Experts of a small language model: 288 SwiGLU neurons an expert, 2 picks a token.
Below are experts of layer 4 (counted from 0) of a mixture-of-experts language model. Rows are named router (the router's row for the expert), gate (a neuron's input weights, with its number), up (a neuron's input weights, with its number), down (a neuron's output weights, with its number) and show model dimensions 64-127. Each number is 50 + 15 x the weight over its row's rms, rounded and kept within 0 to 99.
After each expert's rows: "mostly gets" lists some tokens that are sent to it at least half of the time; "comes before" lists some tokens at least twice as common just after its tokens as in all text. This comes from a sample of Wikipedia text that the model never trained on. Tokens count by the router's weight.

# expert 123
router:31 48 45 66 37 48 39 73 45 41 40 79 41 38 79 69 60 46 54 40 44 31 45 42 47 48 63 48 76 57 44 72 40 98 34 32 58 66 50 61 55 31 30 59 46 40 21 51 74 33 56 17 28 24 53 64 72 47 71 40 39 45 73 73
gate0:51 56 29 42 57 62 50 28 37 47 59 57 63 59 41 49 46 36 43 70 25 37 44 53 48 51 78 53 66 32 37 43 53 83 32 17 73 67 63 49 55 58 24 65 90 39 35 60 40 49 50 58 68 53 54 44 33 38 37 53 42 37 68 56
up0:49 45 35 59 56 29 42 67 52 49 62 56 58 45 54 42 47 66 59 37 62 41 23 56 48 45 57 52 46 44 50 69 49 53 51 58 55 46 67 39 58 62 69 51 73 51 63 29 63 43 53 21 57 18 24 66 65 59 45 59 39 53 54 50
down0:44 61 22 34 44 82 60 31 57 77 52 51 18 54 63 50 42 42 48 64 37 50 50 58 61 50 27 36 62 52 25 52 44 45 70 41 62 62 51 74 38 81 57 58 34 44 66 31 61 54 46 46 32 31 67 50 35 50 41 54 69 42 46 36
mostly gets: "km ", "Votes ", "Apps ", "±% ", "Candidate ", "Species "
comes before: "| ", "|", "(", "of ", "^{", "/ "

# expert 112
router:42 48 54 56 35 32 47 68 50 44 26 61 28 32 58 61 54 45 52 60 37 58 47 44 66 60 47 47 91 51 29 80 29 62 35 33 73 56 51 68 37 28 52 71 33 51 61 48 62 41 51 30 11 38 43 75 67 53 70 31 45 32 65 56
gate0:37 63 44 47 46 59 59 44 47 26 53 50 32 52 45 58 69 57 30 59 41 36 45 31 34 31 49 45 64 51 46 38 24 68 41 33 60 55 44 77 24 38 62 36 32 58 62 36 65 46 38 53 56 58 69 52 47 66 43 57 28 36 72 55
up0:40 52 44 23 18 49 42 63 90 41 57 41 40 54 57 49 35 19 57 60 41 50 37 63 41 42 65 32 44 64 38 33 22 56 50 36 49 57 74 58 52 31 72 75 29 18 34 53 63 53 20 39 72 62 79 55 35 61 46 43 51 39 64 60
down0:49 46 34 60 49 33 72 70 33 63 39 63 34 63 70 38 92 38 55 44 60 65 53 51 52 68 81 47 39 49 38 55 53 64 79 53 65 50 63 36 55 34 39 49 44 47 75 84 65 53 61 62 35 71 61 50 70 59 57 49 54 40 61 57
mostly gets: "o", "Mo", "io", "ago", "ano", "ho"
comes before: ", ", "-", "y ", "el ", "; ", "'"

# expert 1
router:45 25 64 74 32 38 44 55 70 42 27 58 42 49 80 91 45 51 39 33 35 49 47 42 63 44 43 68 52 62 28 53 35 79 40 47 57 52 38 55 30 34 52 52 30 39 30 63 54 58 46 59 20 32 63 74 57 46 73 44 19 42 62 78
gate0:35 33 61 69 64 44 41 39 41 50 21 51 65 75 58 36 31 45 70 30 11 48 52 34 87 49 64 44 37 74 33 54 58 49 24 57 57 53 61 60 39 49 53 42 44 36 38 47 33 57 61 58 32 27 58 54 54 64 51 56 47 68 40 63
up0:64 59 43 28 28 63 27 40 29 59 29 52 24 58 58 33 52 33 40 60 59 21 49 63 30 51 46 44 55 34 93 55 55 30 51 48 45 72 52 52 63 51 79 61 83 56 51 51 31 30 23 57 65 36 55 47 70 52 45 66 50 46 73 57
down0:48 43 34 60 83 55 45 39 79 46 44 68 60 59 42 51 20 58 24 33 48 68 61 41 66 49 39 62 43 38 44 73 81 32 33 65 34 42 62 53 60 72 22 41 43 20 55 27 38 42 46 57 67 39 63 32 45 62 57 64 21 55 29 60
mostly gets: "120", "14", "110", "20", "15", "18"
comes before: ".", ",", "–", "th ", ", ", "°"

# expert 80
router:45 27 65 48 56 38 46 66 67 36 41 70 30 34 49 65 58 39 37 57 30 29 34 33 62 59 38 64 46 66 27 53 32 74 34 35 60 66 27 58 53 36 31 28 43 41 28 53 56 62 43 45 40 46 42 58 75 27 69 35 47 15 50 66
gate0:69 52 50 28 59 55 80 50 72 60 48 53 62 58 50 72 18 27 23 34 55 58 44 67 54 56 11 49 27 29 56 34 49 49 56 34 43 52 46 74 46 62 35 61 71 30 35 57 56 20 63 21 68 70 41 54 57 61 36 65 57 45 43 18
up0:91 35 37 57 41 65 61 49 40 54 74 42 74 46 57 43 68 48 14 29 77 62 42 68 42 71 82 70 68 66 47 36 43 52 43 38 45 53 33 52 37 69 57 48 53 49 33 53 46 11 70 39 58 54 54 54 51 50 50 48 64 51 43 27
down0:40 45 43 42 48 65 73 70 61 52 70 39 26 83 41 72 34 46 51 38 43 60 61 58 76 36 48 62 31 44 72 54 56 68 59 56 41 37 46 39 63 66 43 53 65 30 64 63 60 45 30 83 32 27 57 51 52 90 40 61 63 50 35 59
mostly gets: "Award ", "won ", "votes ", "scored ", "debut ", "runs "
comes before: "in ", "for ", "to ", "the ", "at ", "on "

# expert 105
router:09 18 58 63 41 65 52 61 61 37 49 57 47 19 49 78 56 33 39 37 51 31 46 32 65 56 55 44 58 55 37 57 36 71 34 20 59 71 48 58 49 34 07 57 46 33 33 54 55 45 53 39 34 23 31 72 71 47 66 39 44 33 48 65
gate0:38 30 68 53 53 11 69 34 47 54 37 34 50 18 60 64 62 61 33 33 45 30 50 46 51 55 57 39 33 67 54 49 66 27 43 54 48 57 57 37 56 34 45 33 33 40 52 47 57 47 53 33 15 42 60 91 15 33 74 30 54 58 71 36
up0:47 60 27 63 52 80 69 51 57 70 31 51 40 82 29 60 64 56 85 35 40 81 48 34 47 44 46 69 74 47 41 57 44 48 67 29 54 28 77 77 53 50 42 50 80 61 43 54 44 58 27 61 76 69 32 41 50 45 46 81 61 68 30 29
down0:58 20 37 25 55 56 55 40 36 50 65 44 45 37 58 65 57 38 72 41 49 47 32 63 73 38 33 51 71 39 42 95 41 32 37 49 68 71 59 55 55 37 39 65 26 71 43 62 68 46 45 54 39 50 40 47 57 54 58 43 33 42 45 47
mostly gets: "President ", "president ", "List ", "Order ", "role ", "Chief "
comes before: "of ", "to ", "for ", "in ", "was ", "and "